From a checkpoint of a small mixture-of-experts model trained on Wikipedia: width 192.
Below are experts of layer 2 (counted from 0) of a mixture-of-experts language model. Rows are named router (the router's row for the expert), down (a neuron's output weights, with its number) and show model dimensions 0-191. Each number is 128 + 32 x the weight over its row's rms, rounded and kept within 0 to 255. Numbers have three digits each.
Before each expert's rows: a language model's description of what the expert responds to. This comes from a sample of Wikipedia text that the model never trained on.

# expert 12
It responds to: Place nouns, coordinates
router:089170171100093163154091156103083090161110082161156155165100100127111140120101162115092113150120156115174086097119164171086117092159125165154164143162148168094140139168141091160143087138139114138112165096094107167163171092090140088162118087166090084151159169115170098086089149088152164097163115097136151171140157161092177159157103107097090092099091179087095148106113092168147131079172084160163156100136159111091170164088148085097153167089085094156167133171088098160097153105088170126105150103091094103166140169155107095169171175171170093146094108163084171092138150172170165146
down4:134182117125115119169121129125177165106127137185140167155123053115160111107078117123129158116155145150123080143082163093154147103182152097121191086175120147105095140164102129163075159138122126100163135072128120119094134111114108177138139130143119130145152105115165079120105167102118159110093225140156198144078186126116190093159097149119171060104070105149088142087123114154156138135127145073117178101116180145076150117111102114072136115148162149118110122160163041084137123096138122069127141059095097068109162174109124074183113133160168143099085175125114116138182079120109115140
down5:188170097095178156170147111102120118092119119149102220102147106095106128128139120135124187123097129105154179112105188159122181186187109150168132086107144139133212126110122135159140114128126173117124141110124168195123145079124098111072176142133194160115139076182112053152186147099148145065102103116160149066133105140167127150115101129151143086115135160153133107098154115116120073132103094058195105086168139085132109127152057145124153143149121141088153132148145116133144086135108110141139072091119123146085159190112060096137093209165109094131133148105112093117152111121106175110
down6:093156141104175134171135119098171146121154097126138115083123109156109153121092101126100165121163130150113095095211147131078143150145117138095126095131135121161155130112100129151088104103169127082151085098187136105153177150089146171174091173155152160114085138124120168101106159125077142133048065094145154191161108104118160088083122154076091145182135100101031126143107162095126182099220162150136100059129155124138139118155103087076095077096118127190133093120077122157094143116117114104106152166114176133117156146211110077160128123104163136137092162143169150130126163130158154070

# expert 15
It responds to: Past-tense main verbs
router:097133133191100175128118152049099120106067068175153152159173130111117147168123147149111181130083110142153100142146149139106124119189123165155170167140183157101137168103149094160126159125153123131135144145117091149167151095090205093127086124121076116178119157172191128103131071136106187117181152143092174144141108176092195155144102082134075122058087180137123210170149108149147174099115120142152114083175144123110093153106185111079151151106080113113149147153104105101142089092121162126070107128130079099175148120093129086151127160154146121076103092158088140163168138139103127133
down0:150109178108168128186114134114169145149118149131061151136108188149151110114112167133111120101168100110104103129172100167134130111130107131150098120078018164155101151135082150099123148107115194159099182113093115096118140138147136088113168162122167112111127123092104123096109123129146136100102184158120167150116195131149068151080174133115182173081157170100166124149132188120114107154150153096096085143090125070101108090162121134166106129120134134111129126081145130100077112173137160129079167131114119180191102086123178149068186131122164198130138156092071224146125087113094154182
down1:123153082110142124152183107140151114123155150122097129167145098112119166119167165093098134089136119141182113114143124077116113074122192112111134163136159058079108110113181103103078178090137142142156145138118102155118078148133173117138116132207121108174103107143167173083118093177120144126144094154120081183169125146085168125105133111193104148077114139121058067123167089147128074181150123128183088136135123120147152126110128070123120088133138084223131084090109099122114131135153202160183147146102123120160106134124112150181184078112112095174130092083174102138031120149110149150
down2:165133079080123160203132093183142121162110137056075125145117100157116121072174100178152135146152158105134121193140147137079165152053112104161142133135150128112119121164091140082185067108125119151103146104114164084166159103127041182088145103124154111122087145218114177082150139137172100124106147117083162055117106136118102153148128185156092115108122116060153110103157112148113116107108152113111080148089091173175184132115101124169104113085124150142131145127132119099167114145114120144097099101110178150154116102122155066092083126094071132082135120167139167105077142123087089181

# expert 10
It responds to: Time and periods
router:090167166096087166157093169098095082148111101166162153173099102117126137113098162119095108144126149130173100079116157164074093085165125163157165138173156175079133150158134098155139082134158120140109163108098099167165173093089133095162116094163095085155154167119177097090086133080155163098165113087151140162146151166085172151168098100092091101105092170082097151116111086173147128091159109160164156105140162102088160172085139089090148162091079094162170129161093108163095159095086165114109152116086093102171131164142091102170160170166170089130090110154085168080144150174161171136
down3:152142124136136121186101134138158128169177143156129065111106098148096149133108136174093165117149141114121096135193173161167082151092124091145106077113124175083088143135115098126150120196110106092163099128154136060181166129097140142109131138131111112156122092140138152108112146125112133130089106135107093235216126097131151114102075176104178108119184135111127116130134162121178162116108092220103126108128145146133091197108139123121142097128142181117103065164172119128126173071108173136121110092141133158100151149187114141172109135071106188140094165034083189178128117152140131152
down4:120169077180093136145126156122173162135151140136174172115122086137100117111108089170092203118168152144107067138119134034155160100176123142162163134166177187042124104114136118144088102125120139118128169111126126092119170105144113123117176128118083113126167139089150112065116127083096166141102160155142199119077203157098132132154121141110188104135112075126118148137135123125122118140117156127087186129130147159102092152098127144119142161123130138160075127129163070059115171103177139146143160073074211097090172136141166098174128128175178134133096197119096133158158097137102133185
down5:128144155112149184182105102094116089141141101130149137138120119112079170110168079132163130122095147085096137124155139135164110190228163134212123099113155155130205107097156157138161103136122157137107156064105134133136168100154114134082141125105125127112147091147131150084129132125102115082113113134189168132111095148109111187113132143125115135149107149139099086105152125123082117129119114086233106084129135076060122102139080146146169098164089162085109129133180109185155137181097089152156134067167179108090068157121086087129128170165084166065171128071103147083158167121131167132

# expert 6
It responds to: Name-internal pieces, pronouns
router:097168171100089174161090156106087080154113089151162156165098095125115137113105169116097119143121159113178097102117167170095098091166129157154162146170136172095139131167142087169131100132142117145110162089085093170166172093088140086154104086167091089166168161110164099080086146089155173095161118105134145163137145155084181154161098105084097084107086167088098161109110086168147127089156088162163157096126165115087158162093145097100158169095083096166155140162095110167091145103084166118107163106096094100171148166153104090176165175165162096128096114163079175088140154167171169131
down0:122079144139191178128098186126146133094111184183106157189100167128130122124142143175102146095158078093130095087153095145104106108109110133106074104076162162157055149130097139140107144110118095187167127099121131106122092162191107137075164141114174111151108183096126098140143094136148128147092191097100130150153137143167147070107101118157165175047165149139160104111163103132145130120129149086116123135119128122091104059106134212220090176114114167125157124087135136104086120155151196089104164113155096173115092090137190111088162085125129113123148123171134150121091088122069165107
down1:101153182146123087135169135127166148097112164126122160098118122133117156090124152170101185137137206173130112110153104120127127063126172097151099127178110098111096132114153057139106122108188156075197126144124144132080082116101115117156115175139086133151105115081162182131113077129103168128160090155125124104147162170066150156102079137176154190063120145125038129115138091179175096211128105168115151168122150131105190124122152143117125078116088089178177112076138104177109114109166168134109143146170078131131093134093120149171128094146146069151134089108145124156100108183097089094
down2:098139054096144094148140096123140132124129083101134097143121138157130080066112115168144165118139139050148092156146170107116178184130090074158137122096152117157103143134116142130132117046138160154090146100140113099194194111153082081081108101088105121120101133199122162160120138150191086122109109090099157110098101137159090135136169138112157118118123135115133113144103115074133112164021156075163127158106071157146181129135050134105123094103127119135114120198151169167170107137132116099066132048109137126142141131162182049105108117112069096108101160157132126088130143133131078150

# expert 5
It responds to: Institutional and sports nouns
router:095157168132097159109091168100083089172099086155149151165110103126121120113110175105105132150117171107176095118120156166108119088148145169158162148170142168087166113166147105186091093140184128127094161112088107161163165090088151093154094088151114088172156159096165101087093157098180163094163150117141138162151147167094168153168107102103081093112092165089109156114125094185152133099162095161163133101127155089087168162094145094090168153082089091156170175159095099143084146099072154118120156106104089078173149167159100090170167168159176102113100088151077160095147156175155170142
down3:162103077167098142165116092122173141182193144122150128115117079160110129155121121134129110169152149080144101167167196154171113160076153118159088096154121115122114116149119133112134110172141115151168127162153139065164159105072114065117123154088136186128101108122146197134142170112082160143112069140129122228205145142110160106117126162098088112121205085101164143152149122118129128161083102176140140111090161112127101166119124130102147108122085161140127102144158101087142147090123132125088112122117095169096141219177056130162079078081110172126113184112102171171110179078145137129
down4:153170138123093134171131124133163174110171141108174169151135070152147103102096134162111146112128130094129109132123125033129128076176129129148156087199135138087133151109089122123079156168118140128135152151110177074123143131120078144120135138142075139144169118112220101085092131103097131120130203156090135181050159147082184112186128142124197095149098102119147174087106075161089140132102119112111172140130136150074136153119062141083141174149094135139116159116133074055126112124130118101131150100126124072118158184118110080212165151150167105100083179112089121175140125124150124175
down5:127097134074148159174124143078158090078116126165134139154130120117122154141130101152151146092113114097108164136150194137162135183239154128197064092131101155108243110138127118132084130098165173163141161105162153153137124127185087076098155108135158167096152096086101123079178160138134186155074094118147155133105108146097149191125102147134118102119095135164149133110124148149083151108095149103226136103126139130100124067138095112103156047139080133101190128132153104164150104151120124168129113112156132128118128177150067077182112149140157118138128138097082114082142148076131136148

# expert 4
It responds to: Common function words
router:095166165106089165150086164105086092161119087158159160171100092117118142109099169126096119145124156126173092089122163177092096081164126156159168136172163168087137139155140092162138091126140124144106162113093102165177162090082142093158123089171091088157165168102159090084088151084152159084166121109135141178145157166090166158158102103095097086106087172088095155117105082169141130091148094165165145095142164119093161168093152097101149169086088094140164132168086092147113162097085172118117154111101092104173156165167100091173163159162175084134093118168079167077141154169153168125
down0:139105176149147128141130134124177125151135093191107146104098133135138165072101125157108174120148133129120121133132041140081124125108119159102114051074118181165089066171086127142082132134110112180159149143095171127142132157181128119072111113094191131133099150127070060137154124190115155125116152145154131078130184099149151120097166152129198127107143125131183092138123179119131065108164135095103090127130149107134105061088119180219146175134102109137168149147125150113106086164179172108124145114139074177159160096114120114092173142152146174153200115113071178148100096137079119132
down1:085147113108147093116157172121167165111162137166075150138131121082140101135129162113101142139131136116103088130150143076119139078165179143112104198165110105142110128097133084198114110104145141118131111130133063096110082144137130140142123109123131111202108123084181150154149098197181122130216097167146178153147154148068139140105131082165128208088112157075073118088102086190119094188154118094104091158158136100090132144124131100084174067105156127197162085025149133160135138114124138087104157101157100115105132116093111125168109132114142062162152104132129124138188106159135150088
down2:114095060087127141216141090155149121161090094123126119114138108136090108079156063160136187108171135065114104143139220161106158205108121145145116092091077113161137122177050156090135074117114146128118159139152141159118151130219067156091096099148178110134103098216134144107119127146133103133140133147113112088099113158121127100075138082125152119144127096110143123092134159090138143132135162093164182162093086176163147156133092142145113118121106078125129160133152195122180102121108075091106102124096170177160150113131151071076097126111098088087124132098123171106084119135123084113

# expert 11
It responds to: Line breaks and headings
router:067158172054113184132114142079104091098139132132161202138145082095148129156068129120087079095083180110158117116152154156135067087193105133133152162175113156111124091149142073121102128156102123154108179080075120147153163116095109105124089051142107115154153160135127063109114182111118133090156086132161122172145177133103141171137123079107107107133110148081076150082097106155115103133176125159147146123120157158099168147110179075107120148121120114146148148145046107152131199097109139155127158063096140085170118130176143078145189148176151097080113131109113145123129123190151164108
down1:151113108085116133091115103218124087080148241113117113145149119118137085087137117210140158101117169151148100115163078132135148135164217083136090152158118113158099131080116092195134155071130107034130134122091106094075092092106144160126111113119105142145136179108123178146098117193149114114140078076160143100165166137106128130115122122153167139129138127104079167127136095141150111098104099136127132151166130160106171104164106104107161084109119095203138105076149143109109105136115169104073094053188126134135119093056150137111137071104113126140142119133204123146140131165146135143
down2:160154063101116113176152153167128125154137051203131109131143054172130126112133111167167167083141179121099096099153197150093145191107115074143143156105112139154068098119125120109124113095130142115112129099082119096162153097148094176070076131131131107135089144147116128106130118176141128084190210120122092085082109089143114138135143127115140125096189153093093074103135151098109111063135158134145117112092093118114171101127061099138123113077136125152115087155115168126108126135093175079116088174111136158128127127200150081095066126097046113107155151099143159126070179109080113109
down3:142162137124154118138080141096124079111202155158102141119133088146144138109136086142142125098107138072080025123176132121133127126079116184104038146172123161143081115138102128136155133148097135145171134085127097038167137082126112111164128125142142126094071083151157156157121146144048190159127082198117122170170142122156121118096049171103156149158150159103152133114155116105143175122146093215166100097130131125099114210132166142102149115157095138094131085167161109137118117154121155154133137123140078164100152156150085139135114114072121138133087205128115165155115099100089144086

# expert 7
It responds to: Clause punctuation
router:115132144111114113129108124130105096105132129177149129136058078174063170067068162135100083161166160147135099099159134134088160077164142140141144100187125162116087181173087095146151124186148122136101183141103129149148115097105189086199131117162126106105192119108131073102074179077192139084133098121123135185121113109096163164156081138125108093106114128129108128092059035165109091153189138167145177120128162121113072154114120127109123176110125109149176132137123085165076130130093195115127211153120136113141168141163118131133173160151160115161096148106103146108090130150133142113
down0:140099129123142121163137168096121110140155103137153111099134113099142122103128133157073161130101088113076146146141102087083121131094151142117090113077175163129076134116110178114145135155075141200119124124105181151098157098164106158148145098065204104187072155091132142110120149118099143158123147118123177116120147136162161163129131158105194186073107175135190153123074112084086109108170128080111104142096188114101091081130146124195113156190121125093144199103126117131144104192095169127099158150119037117180139092128171178092168101122081148166110126120098148108141127092038161119
down1:141146150113148061145141113149196091088119180149057120130116072119187134102090187162118159121156181121131117171089095111122076066131187122081106143133136085089178135129146119179101121111165119087122154090108113160118099140130164126127120120182217152189112108164132150111059057161131107099184089108140121165136130086123091125120130104110155130105127106132124124089181161201142044086110101152125092143152146128087189110122128145150149076101118095196138087142177135168105139147131163134140117098164119126144081088130124131116125117091158076098096086141134085181093130189123089125
down2:138049087062139140201131124130100189105058135131121119168156111111110128121052093144145160154138182123163138110085168111182157168070123080178192084105138131122113080122115149106102041099141134132149097141108152116143129136175102183105113145104126132159112145178142150093129150185137089130142194133093178124055098147155094145110130155153117094152124106121149090173136163126113133111064174074151128141120087114135196113103071145151139068108087136162122091182167114124142122156142132116152138086115183115113139132124185108115156091147072176109141129103104071102091164118113072128